Experts of a small language model.
Experts: 128 experts in each of 7 layers, a softmax router.
Training: a variant of Muon for the experts, 2482 steps.
Below are experts of layer 4 (counted from 0) of a mixture-of-experts language model. Rows are named router (the router's row for the expert), gate (a neuron's input weights, with its number), up (a neuron's input weights, with its number) and show model dimensions 0-127. Each number is 50 + 15 x the weight over its row's rms, rounded and kept within 0 to 99.
After each expert's rows: a language model's description of what the expert responds to. This comes from a sample of Wikipedia text that the model never trained on.

# expert 57
router:42 52 62 47 62 69 39 72 21 14 30 62 32 65 57 61 45 19 43 52 55 07 27 45 29 53 49 41 59 68 59 45 31 54 61 15 64 28 62 41 58 79 36 84 33 60 31 49 73 58 46 69 59 47 24 60 40 26 66 56 71 77 62 37 37 60 52 31 67 76 47 43 62 51 76 70 54 27 67 31 52 66 43 45 66 32 29 54 46 79 61 45 48 40 35 56 39 20 46 74 50 34 60 37 39 71 39 70 34 26 52 60 31 73 56 29 63 58 42 58 54 72 45 49 35 60 63 72
gate0:67 44 40 47 76 62 46 67 31 73 33 32 53 64 46 38 53 50 41 62 61 61 22 79 22 36 48 58 51 64 56 67 63 36 29 53 64 39 85 32 34 46 36 57 61 43 42 70 36 56 73 52 75 49 51 30 52 58 39 30 69 34 52 23 42 35 57 52 27 43 54 41 62 42 69 40 46 29 49 24 57 53 48 49 40 58 82 39 45 71 64 58 53 61 59 51 64 39 53 49 43 72 26 52 52 61 43 28 60 78 45 47 58 24 42 47 61 09 40 28 41 36 75 31 31 54 48 54
up0:71 60 59 36 38 42 54 69 29 62 66 53 51 39 22 65 33 55 71 71 49 60 42 44 44 54 62 62 55 46 45 38 90 46 59 76 53 46 30 39 54 43 32 65 55 69 61 22 55 45 24 64 50 52 61 43 52 56 49 62 83 44 39 68 71 58 33 36 27 17 71 38 81 40 52 31 43 58 40 48 39 57 61 54 53 46 57 30 59 54 52 53 64 37 45 58 49 17 69 59 40 40 53 57 42 55 38 28 57 90 60 39 20 59 28 69 63 44 73 59 38 64 66 44 37 68 44 73
Sentence-starting This, These, However, the table header Title, and short word pieces early in names like M-ur-der, al-Murgab.

# expert 19
router:53 55 24 51 48 41 42 34 83 49 41 66 89 58 73 66 65 31 49 55 36 61 63 52 28 24 54 49 54 27 70 41 45 25 38 44 72 40 55 66 58 76 64 70 56 11 51 58 42 56 63 54 65 65 56 48 63 19 28 49 64 16 34 74 29 40 57 64 53 34 61 39 37 44 39 25 37 33 48 53 80 56 87 48 15 71 39 58 54 35 45 50 62 26 43 34 67 46 46 45 51 57 67 63 59 20 47 45 37 60 53 59 57 56 40 35 34 50 58 37 21 38 43 39 64 65 54 27
gate2:44 65 38 57 54 33 43 58 27 64 29 34 40 32 55 75 28 40 82 61 40 45 17 41 57 44 32 57 35 65 58 44 43 35 83 56 47 30 57 44 32 46 71 54 69 28 42 47 50 32 49 38 63 57 33 45 60 68 32 51 52 45 46 48 39 53 49 51 44 59 74 19 57 49 48 61 91 38 36 84 62 50 36 65 32 36 43 23 27 64 50 74 56 43 30 56 45 47 40 45 25 69 61 67 33 49 49 66 46 62 58 23 38 48 59 57 00 20 52 44 69 59 52 41 47 12 65 43
up2:49 37 09 73 59 33 52 78 47 37 53 67 19 87 55 54 39 34 52 59 23 30 34 80 44 25 55 35 47 48 34 55 26 25 26 59 30 45 48 51 58 56 64 48 52 88 48 30 47 62 57 63 49 39 38 45 47 83 40 34 24 32 74 29 48 67 56 47 31 47 36 53 46 80 50 49 46 58 61 58 49 54 53 78 62 44 49 43 46 55 54 38 58 32 49 47 08 53 50 88 66 61 47 53 32 56 47 53 51 51 56 61 31 65 43 41 46 61 46 29 62 74 62 29 41 17 54 50
Prepositions after verbs, mostly on and in, often before dates or places, such as opened on, released in, during, until.

# expert 15
router:57 27 69 67 46 76 73 36 33 61 48 45 57 45 70 73 56 79 39 64 44 70 71 25 47 48 67 38 31 58 41 58 61 39 40 64 45 63 20 32 35 32 51 54 46 26 62 32 68 44 14 72 59 53 70 45 63 46 31 64 35 47 25 35 35 46 50 41 60 55 50 78 41 32 73 80 76 43 41 62 21 80 51 39 25 64 68 70 72 48 60 27 54 86 24 22 82 38 65 66 35 42 50 43 36 44 63 64 35 57 48 65 56 44 54 41 56 63 59 48 35 46 67 37 52 71 66 30
gate0:27 35 50 67 42 14 39 28 25 42 53 61 40 56 70 54 56 77 65 24 47 41 60 42 42 77 45 60 48 89 71 56 60 42 39 51 33 32 31 73 79 46 73 51 64 35 65 53 39 43 51 59 52 39 33 61 34 38 51 49 59 92 43 23 46 43 45 37 47 46 38 22 67 36 68 55 48 26 73 19 20 65 65 60 54 63 56 66 49 50 74 29 36 49 30 46 48 46 78 68 65 59 45 42 32 37 39 52 34 28 40 26 50 53 25 33 94 17 26 69 22 53 77 27 44 39 34 55
up0:26 58 26 56 48 87 47 68 70 59 46 41 65 56 62 46 55 37 17 48 89 35 54 74 46 46 34 54 33 35 50 47 48 36 47 39 90 47 46 31 33 48 25 49 59 62 54 66 67 60 56 60 53 44 37 49 58 57 39 50 76 51 51 56 23 49 58 41 47 53 58 79 64 67 73 44 48 71 46 60 96 47 37 43 72 38 31 46 66 65 49 49 36 59 53 48 45 39 55 45 45 42 61 47 49 40 31 31 65 54 70 52 33 51 71 59 31 46 46 30 72 54 33 63 54 63 32 48
Single letters or short pieces starting or inside proper names and compounds, e.g. block-b-uster, Shar-m, Edit-h, Brabham-Co-sworth.

# expert 41
router:51 46 43 56 52 65 91 46 38 64 53 53 74 67 53 64 35 71 37 69 43 63 38 62 25 67 48 51 56 40 20 33 43 52 27 28 26 43 27 43 58 39 43 32 39 57 46 42 56 47 44 38 31 55 44 52 30 67 38 47 64 39 41 44 30 82 45 41 55 57 46 78 50 53 76 33 36 57 34 43 44 57 46 41 49 59 59 64 49 27 40 15 43 35 64 52 53 48 37 51 36 26 43 33 51 48 28 67 59 56 50 44 63 47 44 54 58 65 57 58 41 41 66 47 49 44 49 36
gate0:31 34 54 78 52 46 60 42 55 63 48 73 43 52 73 81 72 24 45 30 43 41 43 50 61 40 28 59 40 49 50 27 59 58 52 42 48 55 96 25 50 20 56 42 44 64 51 53 49 36 36 55 71 45 45 61 66 63 48 33 57 70 32 26 34 40 56 83 68 69 64 55 42 37 34 44 39 64 22 39 52 39 73 46 57 49 57 66 50 52 73 58 38 24 49 48 26 37 55 44 19 34 66 50 37 61 44 40 60 28 64 41 48 55 83 67 38 57 43 61 73 42 44 65 44 53 24 68
up0:46 53 54 52 68 54 66 60 36 61 42 75 27 52 51 63 35 40 53 58 65 29 34 39 62 41 52 57 61 35 39 51 44 48 42 32 60 54 94 55 43 36 53 49 27 62 40 50 43 37 61 49 59 47 61 67 74 45 52 41 43 64 32 55 29 61 61 60 63 46 55 50 28 41 43 68 42 46 34 31 49 33 68 43 74 59 56 77 56 45 64 43 54 20 43 61 47 36 36 70 50 49 60 52 31 71 45 76 56 41 55 50 35 62 78 81 59 63 32 53 70 52 65 54 56 46 33 74
First piece of a personal surname, usually right after a first name or initial, such as Mc, Stre, Berg, Cal, White.

# expert 63
router:36 46 32 48 35 67 55 52 39 61 29 52 45 65 62 65 44 42 25 69 15 64 32 46 43 71 37 51 59 32 12 29 46 41 41 21 45 67 53 56 73 42 31 54 47 65 53 54 70 40 61 55 60 73 49 45 49 70 64 48 50 27 35 30 49 61 57 43 45 49 39 34 63 51 53 37 23 62 65 48 37 62 59 68 49 60 59 42 59 48 58 42 63 47 51 67 53 54 11 62 52 62 69 35 37 65 45 64 31 66 45 71 81 35 38 56 68 56 49 62 64 50 23 69 33 50 35 40
gate0:35 49 78 70 80 52 52 51 50 49 49 28 38 61 67 25 45 01 44 50 55 64 77 40 45 47 48 63 31 65 49 67 54 49 55 67 35 51 38 26 42 42 43 64 32 37 48 76 17 49 38 37 25 51 58 55 66 88 46 51 43 32 66 48 56 53 64 54 59 37 51 54 65 37 41 49 26 45 35 18 49 36 38 55 17 75 51 48 62 54 61 89 66 63 55 59 53 46 40 34 60 39 53 70 44 32 32 45 43 39 63 56 35 42 44 47 56 34 33 53 62 38 47 66 39 40 43 68
up0:68 51 84 75 78 59 42 54 40 57 37 17 30 39 69 05 68 26 48 60 80 38 54 39 72 61 47 54 64 73 60 62 58 53 60 63 61 49 49 57 57 54 50 84 69 54 58 50 25 69 20 56 41 18 57 61 58 61 62 73 40 33 49 45 36 42 27 50 56 38 35 79 48 24 53 53 31 66 39 28 49 48 32 48 47 60 66 44 58 61 52 56 68 54 42 45 55 24 55 49 66 88 25 62 44 28 70 57 54 51 44 64 23 36 27 54 65 53 39 36 43 70 50 64 50 62 42 49
Given names and name-starting words at the start of list items, table cells or sentences, e.g. Richard, Henry, David, Dick.

# expert 1
router:62 55 74 47 43 56 51 61 47 18 57 42 49 64 59 43 66 54 25 52 71 26 39 72 55 28 49 20 57 61 59 63 52 77 49 58 61 63 45 51 48 34 59 66 43 16 51 44 40 30 33 43 60 37 32 54 60 22 37 55 60 54 52 66 39 29 73 59 82 57 39 75 55 58 36 46 64 40 81 24 49 35 51 44 53 62 27 36 52 59 43 15 52 58 57 53 48 23 52 37 30 25 21 48 51 58 86 46 36 54 34 58 47 59 50 57 55 40 33 63 46 61 24 47 55 42 73 51
gate0:37 61 61 44 45 41 47 23 27 52 68 58 25 48 46 34 42 37 58 30 75 61 51 68 45 41 70 66 62 54 52 43 56 29 43 32 58 59 57 05 62 23 50 36 05 35 48 45 56 83 34 48 51 55 34 49 45 36 56 33 65 74 59 42 39 51 69 63 70 33 27 44 52 49 57 42 87 56 40 58 14 41 21 47 51 45 60 33 74 81 42 57 81 56 29 39 52 65 41 51 30 37 44 55 68 78 41 50 64 48 42 69 48 40 51 26 67 40 70 52 51 60 29 53 33 64 35 40
up0:71 60 33 31 44 32 52 88 68 53 71 59 57 44 38 43 32 62 63 69 67 54 44 61 34 45 43 57 29 62 42 58 55 70 71 67 45 57 38 82 49 66 44 60 74 59 56 42 53 65 64 72 31 39 54 59 56 42 42 58 30 63 50 52 57 75 24 53 28 44 65 63 42 60 65 61 55 40 31 32 69 61 72 53 27 48 40 40 41 26 54 61 33 36 58 42 43 57 58 78 56 58 60 18 20 24 57 52 43 87 45 36 32 42 51 55 41 54 46 49 69 49 55 34 78 32 48 61
Short inner or word-final pieces like e, te, se, ne inside split words, such as bourg-e-ois, wol-ve-s, leg-ume, Dipterocar-p-aceae.

# expert 53
router:35 49 40 50 58 71 76 71 37 50 58 42 47 78 69 61 45 50 60 25 52 28 21 80 48 78 41 40 44 51 48 52 55 77 58 27 59 40 63 54 67 34 37 51 41 58 38 53 47 35 51 44 52 50 33 63 53 55 47 63 75 60 55 31 44 71 73 67 83 63 63 82 68 74 54 30 37 29 71 24 26 36 44 52 53 61 65 29 44 50 55 20 47 44 59 49 85 47 43 61 22 55 43 44 48 60 71 53 53 38 50 55 57 44 71 56 67 30 26 49 67 73 34 52 49 68 32 45
gate0:55 58 34 49 50 56 84 49 49 23 65 66 36 72 62 41 51 51 68 27 56 36 55 43 47 55 58 53 41 63 86 39 43 62 53 50 22 50 61 58 25 29 87 53 28 54 64 77 50 48 44 60 42 78 71 64 20 46 49 52 65 62 55 64 39 62 19 05 34 40 68 31 47 54 67 39 40 59 60 39 70 34 32 47 31 48 45 51 44 67 57 32 53 57 37 20 50 47 38 50 32 28 26 74 59 46 35 58 51 30 52 59 26 58 64 27 50 71 52 63 44 62 42 40 42 49 36 75
up0:52 73 63 26 21 65 68 40 59 69 72 66 46 44 40 18 83 78 62 59 61 40 59 63 75 63 64 72 19 42 60 82 47 77 48 59 37 43 59 43 53 41 51 22 39 46 61 50 51 43 48 49 51 63 48 60 29 66 38 73 46 33 52 30 62 40 53 45 53 38 54 23 29 42 41 58 51 86 47 40 34 26 53 43 56 24 71 48 53 38 50 53 42 65 50 46 69 70 61 38 58 28 63 54 57 52 44 51 71 45 39 29 30 45 35 72 36 46 44 64 50 47 49 59 34 23 17 49
Middle or final word pieces of surnames and place names, such as ley, son, ton, mer, ington, as in Hadley or Fortner.

# expert 34
router:32 57 31 70 46 35 31 74 75 70 62 15 48 63 58 72 67 65 50 50 61 69 54 76 65 67 34 60 41 58 44 52 41 24 56 21 63 63 70 63 38 38 52 66 34 49 72 35 55 63 68 55 50 61 56 59 51 56 64 48 28 78 63 38 38 45 41 68 41 44 24 39 49 61 57 40 42 52 66 67 51 45 43 74 37 55 73 57 54 31 66 63 59 47 54 63 33 74 55 71 61 60 59 48 48 37 70 56 56 30 75 22 51 49 32 56 56 63 39 53 77 75 50 82 71 54 51 71
gate0:35 47 60 67 48 35 41 44 45 47 61 39 61 51 32 35 64 29 66 67 56 68 54 80 45 33 52 72 60 44 53 67 53 58 66 68 85 37 63 48 53 50 40 48 42 36 60 59 65 44 56 61 41 36 37 45 17 57 12 63 43 76 86 43 81 42 54 29 36 28 34 50 60 50 75 42 41 39 27 54 58 60 40 78 37 77 36 53 37 30 70 40 41 66 45 30 57 69 47 47 39 72 84 43 29 43 55 53 44 67 78 39 64 65 60 73 40 59 68 63 69 44 46 46 58 51 42 51
up0:32 60 52 36 47 69 61 46 33 47 13 26 38 45 60 35 72 48 68 60 55 39 37 60 75 47 54 67 69 51 41 64 17 35 43 28 74 42 52 60 53 40 70 61 76 23 40 43 39 61 46 42 60 36 49 55 43 75 36 70 34 50 62 47 58 74 67 57 62 45 43 45 53 59 58 40 48 68 68 56 65 58 44 45 41 54 31 89 44 39 35 41 46 70 52 50 35 46 24 76 48 93 76 39 35 40 91 56 61 44 63 44 73 43 63 42 46 56 57 60 42 37 56 80 51 34 58 28
Three-letter country and position codes (USA, GBR, ESP, FW, MF) in tennis seed lists and sports rosters, plus pipes right after them.

# expert 22
router:24 50 67 41 55 62 46 49 54 20 36 51 74 33 45 49 54 83 61 15 07 48 56 53 55 37 62 63 37 44 86 55 58 54 31 38 52 42 44 63 41 53 54 62 75 46 69 39 45 66 32 41 78 37 42 38 59 49 72 50 44 54 51 59 50 42 74 63 22 63 59 40 29 72 39 25 70 33 61 27 62 78 61 30 75 80 58 66 64 68 53 39 48 55 42 70 50 55 56 80 64 43 34 48 58 30 38 36 34 53 72 49 65 56 30 53 46 48 30 49 31 56 57 59 88 51 68 69
gate2:68 59 22 45 25 25 54 45 42 58 39 21 11 20 57 60 33 44 18 73 52 51 52 62 38 42 57 64 48 77 52 56 19 50 28 80 33 56 34 69 56 68 55 35 45 46 52 33 41 43 58 30 40 68 43 77 53 40 60 53 56 28 55 49 57 34 38 82 63 36 52 45 43 35 50 46 53 52 46 32 62 78 59 54 65 47 35 49 35 65 28 36 59 30 46 47 32 52 53 56 32 57 74 10 53 61 44 78 31 52 65 71 41 58 46 42 50 64 70 25 62 46 44 61 36 10 59 72
up2:62 24 26 81 13 52 55 64 42 56 52 23 49 59 41 69 32 40 46 70 73 50 37 57 71 47 41 77 54 49 36 48 55 56 44 76 42 53 40 71 43 37 53 29 50 40 47 41 33 59 75 61 45 30 69 74 28 80 39 45 59 39 59 22 44 27 60 49 44 65 67 48 37 34 64 59 24 69 67 67 45 63 18 61 78 48 39 41 21 36 38 26 53 45 49 33 67 39 65 69 31 52 56 43 63 53 47 52 48 52 38 63 40 66 36 41 69 52 27 34 39 57 34 33 34 35 45 66
Pipes and line breaks closing number-heavy table rows or list lines, as in league standings, appearance stats and award lists, plus digit-semicolons.

# expert 16
router:23 40 23 56 52 72 34 64 56 41 60 41 91 41 45 50 56 67 48 26 47 27 36 47 57 37 40 77 42 46 47 42 24 55 52 26 78 61 46 62 31 44 29 39 76 39 52 42 56 58 40 31 57 28 53 51 50 74 47 26 62 72 30 57 37 42 60 59 27 58 49 35 32 65 40 41 58 44 78 47 68 54 39 61 60 62 49 59 77 44 60 36 51 59 45 42 53 51 32 59 41 54 52 52 68 53 40 25 41 63 51 35 81 35 43 44 56 59 33 38 19 66 51 58 93 71 74 55
gate2:58 39 30 63 52 65 38 83 32 42 49 38 29 61 36 27 72 59 49 58 38 49 57 36 26 88 39 38 37 59 33 73 74 42 47 33 41 57 46 37 45 62 74 48 19 49 41 52 36 28 49 28 06 59 64 45 47 46 44 66 51 47 45 36 57 44 53 50 60 48 58 46 44 50 51 42 44 44 53 35 66 57 59 61 60 54 29 41 61 64 69 52 48 27 74 69 58 62 79 64 41 72 62 44 36 38 59 67 48 57 49 57 34 50 36 51 72 63 71 46 47 45 55 62 25 69 42 68
up2:63 45 54 65 35 51 46 32 40 47 26 60 71 45 57 39 34 69 64 30 61 61 28 64 56 65 60 69 64 57 38 27 64 48 67 48 36 45 30 45 28 47 36 34 54 57 62 35 53 37 48 55 45 35 53 40 34 53 90 52 08 37 76 58 77 49 53 05 48 52 62 69 12 53 23 54 56 35 74 44 28 70 56 32 57 36 25 55 37 64 44 48 67 33 27 63 43 26 48 48 96 53 68 64 64 56 43 56 49 62 61 39 67 65 21 68 68 69 38 31 54 29 78 52 51 63 30 62
Pipe separators inside table rows after dates, IDs or vote counts, plus digit-semicolon tokens (9;, 5;) in semicolon-separated lists.

# expert 45
router:50 67 42 51 82 66 57 24 54 47 37 57 52 83 24 74 51 73 32 49 48 50 82 41 40 44 31 56 32 57 62 37 35 59 72 38 34 46 36 39 31 27 45 77 50 19 72 34 76 74 49 42 53 39 47 55 50 63 59 65 22 72 22 29 45 60 61 64 75 51 40 33 60 55 51 44 35 51 50 46 31 45 32 53 45 32 61 70 48 40 77 60 47 75 33 79 58 50 81 87 45 55 46 29 59 50 74 80 57 43 50 32 31 60 87 52 68 49 75 08 32 65 65 46 51 49 44 58
gate0:09 28 53 52 50 29 35 46 85 46 39 07 29 45 31 41 61 82 88 46 48 32 87 59 61 74 70 38 57 61 65 62 63 67 41 50 50 64 53 39 47 45 64 20 43 76 56 60 46 38 37 44 45 61 73 94 55 63 50 44 51 47 44 67 33 43 53 50 71 63 73 48 52 52 63 35 75 69 53 59 40 58 40 52 39 51 58 40 54 69 58 52 46 59 09 62 41 42 41 49 40 54 39 41 22 57 48 60 73 37 46 45 59 60 46 31 65 60 48 21 30 25 66 36 42 46 56 71
up0:68 94 71 56 55 40 47 69 42 69 61 46 59 64 61 35 70 47 49 75 59 48 25 48 65 81 52 56 60 54 54 36 47 62 52 55 45 63 64 48 44 50 32 39 50 73 59 23 40 36 05 51 60 43 50 60 44 60 69 63 69 70 55 52 21 25 34 34 54 32 19 71 54 37 39 45 48 62 49 56 38 59 41 50 74 37 62 64 75 50 48 41 55 40 37 34 63 23 32 49 70 47 40 71 40 46 69 34 53 47 58 51 36 49 32 30 70 72 61 44 56 36 55 48 79 51 54 15
Lone capital letters in abbreviations and initials, e.g. B.A., NESN, PDL, and refer in may refer to.

# expert 62
router:37 44 24 45 39 53 56 51 51 52 46 56 56 47 80 61 75 67 61 48 48 54 55 23 48 47 40 69 44 60 45 47 62 35 59 34 61 37 53 63 35 66 56 45 42 56 52 63 56 53 40 53 31 75 44 39 80 47 43 42 34 31 63 74 26 71 51 61 56 66 74 49 35 53 46 33 37 58 34 70 68 55 44 70 33 49 56 34 27 50 47 39 63 30 11 32 58 58 89 67 24 70 44 28 72 33 23 38 54 53 57 55 46 23 34 87 20 20 44 56 50 43 60 48 75 63 17 61
gate0:63 43 43 48 63 75 40 61 29 46 60 48 30 44 46 46 64 38 73 26 44 43 29 37 41 44 36 81 69 54 59 69 81 55 73 53 59 55 50 69 65 45 53 46 65 84 79 57 64 48 47 31 31 26 32 42 26 63 51 58 14 28 39 42 33 59 57 55 55 40 20 38 60 38 38 59 40 60 36 45 66 47 78 23 60 54 30 50 38 38 52 60 38 61 77 76 37 41 29 54 34 62 46 29 58 28 43 71 47 50 56 69 48 50 44 36 77 44 45 48 48 79 70 38 80 63 55 65
up0:60 53 44 31 37 46 68 43 66 42 57 63 54 39 53 51 69 70 85 40 54 32 67 60 58 77 50 23 48 30 23 61 28 36 32 57 64 76 54 54 39 32 68 28 39 34 70 56 36 39 44 74 58 88 46 40 36 46 39 45 59 59 31 36 52 47 34 52 83 03 48 60 70 48 67 50 55 34 58 93 53 67 54 63 60 57 45 79 76 49 63 51 56 67 63 56 62 62 47 61 29 50 55 53 48 37 39 43 66 33 26 53 75 61 43 43 42 81 40 60 30 31 67 75 41 61 26 62
The word by after passive participles like designed or directed, other prepositions after verbs, and World in "FIFA World Cup".

# expert 47
router:51 57 19 20 63 19 52 38 64 46 48 55 68 64 47 53 48 37 59 49 19 40 44 29 19 34 45 66 71 54 35 72 45 58 35 55 44 69 79 37 64 57 36 31 51 76 69 37 81 50 66 56 40 71 32 99 55 55 72 52 65 40 54 39 37 85 44 63 60 55 44 55 39 69 71 89 37 59 84 54 64 41 39 86 45 39 46 22 52 62 55 50 47 50 51 64 29 45 39 44 48 37 73 57 51 49 48 55 67 37 90 62 44 57 32 50 53 31 56 73 36 63 58 43 57 42 46 29
gate0:74 44 40 57 53 81 34 63 72 36 62 22 57 61 49 35 30 58 50 50 22 23 43 57 13 37 00 29 67 42 59 44 50 44 36 57 58 41 87 66 44 49 55 55 32 59 47 74 54 55 31 76 68 23 56 41 52 60 57 32 65 36 52 74 67 46 72 39 68 55 59 48 31 04 59 48 51 63 47 61 37 59 28 42 31 54 36 30 66 53 38 66 60 57 43 41 61 30 26 30 46 55 40 55 62 61 21 55 52 32 65 57 48 42 41 54 49 61 40 39 64 53 46 43 63 54 28 21
up0:67 51 50 25 41 77 38 55 76 37 83 22 58 59 59 35 47 45 59 34 49 24 34 55 39 49 35 30 59 49 38 41 53 54 34 43 47 54 50 60 42 33 77 59 44 66 56 66 52 54 43 60 37 39 67 47 43 70 66 58 74 60 52 79 54 54 71 44 70 64 41 42 37 17 60 59 53 81 44 49 41 60 32 46 22 40 39 65 53 51 42 67 38 49 31 31 48 35 27 39 54 59 35 38 54 70 29 53 52 36 73 57 70 26 56 38 52 58 43 49 59 58 46 47 31 75 45 21
Relative pronouns after a comma or noun, such as which, who, where, that; also sentence-opening This or These.

# expert 13
router:50 49 21 49 19 60 56 38 43 43 54 63 57 69 44 64 30 81 65 65 52 74 65 57 34 79 62 51 57 38 22 39 38 30 31 41 31 52 37 44 57 39 53 41 42 50 39 35 46 54 46 24 41 65 50 53 45 67 32 71 63 27 44 63 28 72 40 66 54 50 53 62 43 60 51 28 60 48 65 24 57 58 36 39 60 83 67 67 63 15 32 44 52 57 65 54 47 45 41 40 34 43 50 47 50 47 41 59 41 52 32 52 41 58 33 58 54 57 69 57 42 41 54 45 52 38 52 49
gate0:49 74 28 33 33 50 60 75 47 51 37 69 41 65 36 44 39 66 24 52 50 24 48 43 46 68 46 53 46 27 52 64 53 72 36 24 30 79 51 29 60 60 46 51 54 42 55 69 49 67 57 57 36 49 63 60 58 46 44 53 93 18 48 55 61 47 49 46 52 30 64 00 63 46 35 65 34 50 55 43 48 81 70 62 46 67 61 39 23 41 53 74 48 53 35 58 46 68 74 59 43 28 41 14 75 54 44 54 35 56 55 43 69 55 52 33 71 50 53 48 32 15 36 55 37 59 42 40
up0:58 51 28 74 50 27 73 31 40 55 58 56 75 60 49 23 55 44 69 34 34 35 39 51 58 49 23 30 36 38 61 29 52 38 60 52 52 25 37 74 63 82 52 55 33 64 56 71 44 50 38 39 55 45 34 29 69 39 41 55 30 61 29 51 66 46 41 49 39 47 56 64 42 33 44 29 54 50 44 37 56 29 68 30 50 64 39 62 38 52 49 47 37 38 71 69 51 32 49 38 55 42 44 45 42 46 74 62 54 33 38 46 45 54 47 60 37 51 40 63 31 77 37 46 28 45 64 32
First names, surnames and particles like von and de inside person names, often in tennis draw lists, such as Jean, Mirza, Hansson.

# expert 25
router:48 66 38 05 50 39 33 46 55 55 43 27 32 53 57 58 55 38 57 74 41 60 57 45 60 30 66 70 58 38 70 59 46 53 33 57 75 50 59 87 45 58 44 53 73 78 27 42 44 58 26 29 79 46 70 28 49 47 52 61 74 41 58 81 59 50 63 47 53 33 59 50 41 30 42 39 67 49 37 92 64 54 25 36 56 44 48 34 24 59 25 39 57 47 52 32 33 53 68 51 39 85 53 66 40 62 42 52 49 63 52 60 64 77 27 57 30 33 86 32 53 49 29 50 42 24 22 42
gate2:43 50 51 53 33 36 64 69 53 45 36 50 05 33 64 32 39 37 55 51 21 58 07 42 38 25 62 58 65 63 21 41 65 54 43 62 49 52 61 42 19 58 55 36 35 46 64 52 52 30 67 35 32 61 57 44 61 66 59 49 64 45 69 43 75 68 30 45 50 56 65 37 89 50 51 28 48 42 29 46 26 91 69 24 47 50 48 77 38 63 84 29 44 38 12 64 59 59 47 49 61 54 35 42 39 37 57 75 33 65 54 65 41 61 52 41 48 38 76 46 32 54 33 42 72 51 94 50
up2:53 68 59 72 44 36 77 78 61 50 30 48 00 37 74 28 53 39 57 48 25 53 10 71 37 40 70 63 83 73 31 30 52 60 42 45 38 49 58 78 39 55 60 51 46 68 73 59 48 38 67 62 51 69 68 74 51 65 52 50 69 57 77 38 67 30 40 54 68 69 39 43 74 32 52 21 51 40 42 64 27 98 47 07 43 37 36 73 47 46 71 31 46 45 41 66 57 62 68 43 45 56 48 49 58 38 52 78 24 51 48 74 45 26 42 50 48 45 89 60 45 58 37 50 65 33 61 59
The word to before an infinitive verb, after words like able, used, had, continued, forecast, plus some all, for and into.

# expert 28
router:67 51 16 13 66 35 58 33 40 51 67 54 58 63 50 47 50 45 32 46 41 28 30 47 31 25 30 68 71 62 32 62 66 68 49 39 39 49 22 52 62 56 38 35 55 69 75 34 59 77 48 70 34 83 32 42 50 54 52 64 73 43 68 34 45 71 47 51 62 28 39 51 58 36 72 43 28 63 53 40 71 52 59 74 43 49 30 39 35 69 39 55 43 42 48 42 39 80 31 40 61 25 66 64 45 38 26 56 67 42 51 51 75 67 37 43 56 58 62 39 28 34 54 28 71 49 64 45
gate0:43 32 46 71 56 70 54 44 24 44 58 70 68 52 38 50 62 31 51 53 52 45 69 58 85 59 64 59 67 31 46 70 45 52 75 47 51 59 38 57 35 46 41 38 64 39 37 58 15 55 49 42 50 52 55 47 40 69 50 18 40 71 56 70 28 47 76 45 66 50 43 57 27 59 41 60 66 64 68 58 37 51 54 29 36 49 69 74 57 64 55 35 45 33 54 46 46 46 38 82 34 62 68 62 44 58 44 49 36 44 53 39 29 52 57 56 19 70 60 59 51 46 61 38 60 68 48 30
up0:22 40 39 50 42 59 56 56 24 39 51 62 54 76 52 24 68 52 64 38 62 41 44 72 52 50 65 57 99 25 52 50 44 54 36 47 39 60 55 33 43 52 44 31 53 57 60 40 40 47 51 78 60 58 54 19 22 45 32 44 58 33 93 44 56 26 33 36 47 48 52 54 31 44 50 64 38 82 46 58 27 43 69 58 46 34 59 50 53 66 45 15 64 22 43 47 35 48 64 66 38 58 62 20 29 57 36 37 38 42 61 39 46 29 69 28 49 37 39 58 54 57 38 61 45 50 50 38
Conjunctions and relative words opening a clause, mostly that, also when, which, who, if, while, and sentence-initial In, As, However.

# expert 49
router:59 44 62 56 66 67 72 62 50 58 36 62 48 72 51 52 69 34 37 61 30 25 57 36 42 57 34 20 61 51 44 20 32 49 40 26 31 40 69 25 59 49 38 52 44 53 51 27 66 59 77 40 39 41 40 61 60 30 69 43 50 54 14 27 43 84 52 86 51 64 48 41 55 35 60 80 28 51 50 37 48 55 59 57 30 58 21 25 75 72 57 49 56 41 53 57 49 37 19 59 37 51 52 36 35 44 41 97 22 29 30 52 33 60 68 71 64 41 49 29 43 46 35 54 49 51 44 49
gate0:61 61 70 28 36 38 63 43 49 46 40 44 32 68 65 51 33 70 59 70 48 82 71 52 56 65 76 60 46 49 34 65 27 50 72 55 54 63 34 38 74 32 63 50 14 31 51 71 54 60 45 62 76 76 63 34 63 42 22 58 51 68 70 71 46 43 33 59 89 33 77 47 40 59 26 32 41 36 69 75 48 56 40 28 66 40 57 40 52 71 44 57 72 50 56 53 71 49 64 55 58 67 74 44 75 32 77 69 32 27 26 74 52 39 66 86 29 52 58 36 41 50 57 63 65 47 27 47
up0:38 57 37 66 48 45 36 64 45 29 63 63 38 31 47 72 65 50 40 56 27 97 46 57 61 32 69 65 36 75 53 53 50 48 36 29 48 39 61 44 37 42 42 63 22 57 51 59 46 54 56 41 43 54 38 51 77 46 90 54 25 42 43 47 50 54 58 23 40 67 38 33 54 67 67 49 52 41 35 46 43 47 68 77 39 64 54 28 37 32 78 56 67 50 52 52 62 61 48 51 39 34 55 33 36 71 79 54 53 62 56 74 39 58 46 72 51 39 45 81 53 51 58 42 71 57 63 41
He or She starting a sentence in biographies, usually after a line break or full stop, plus capital first letters of names.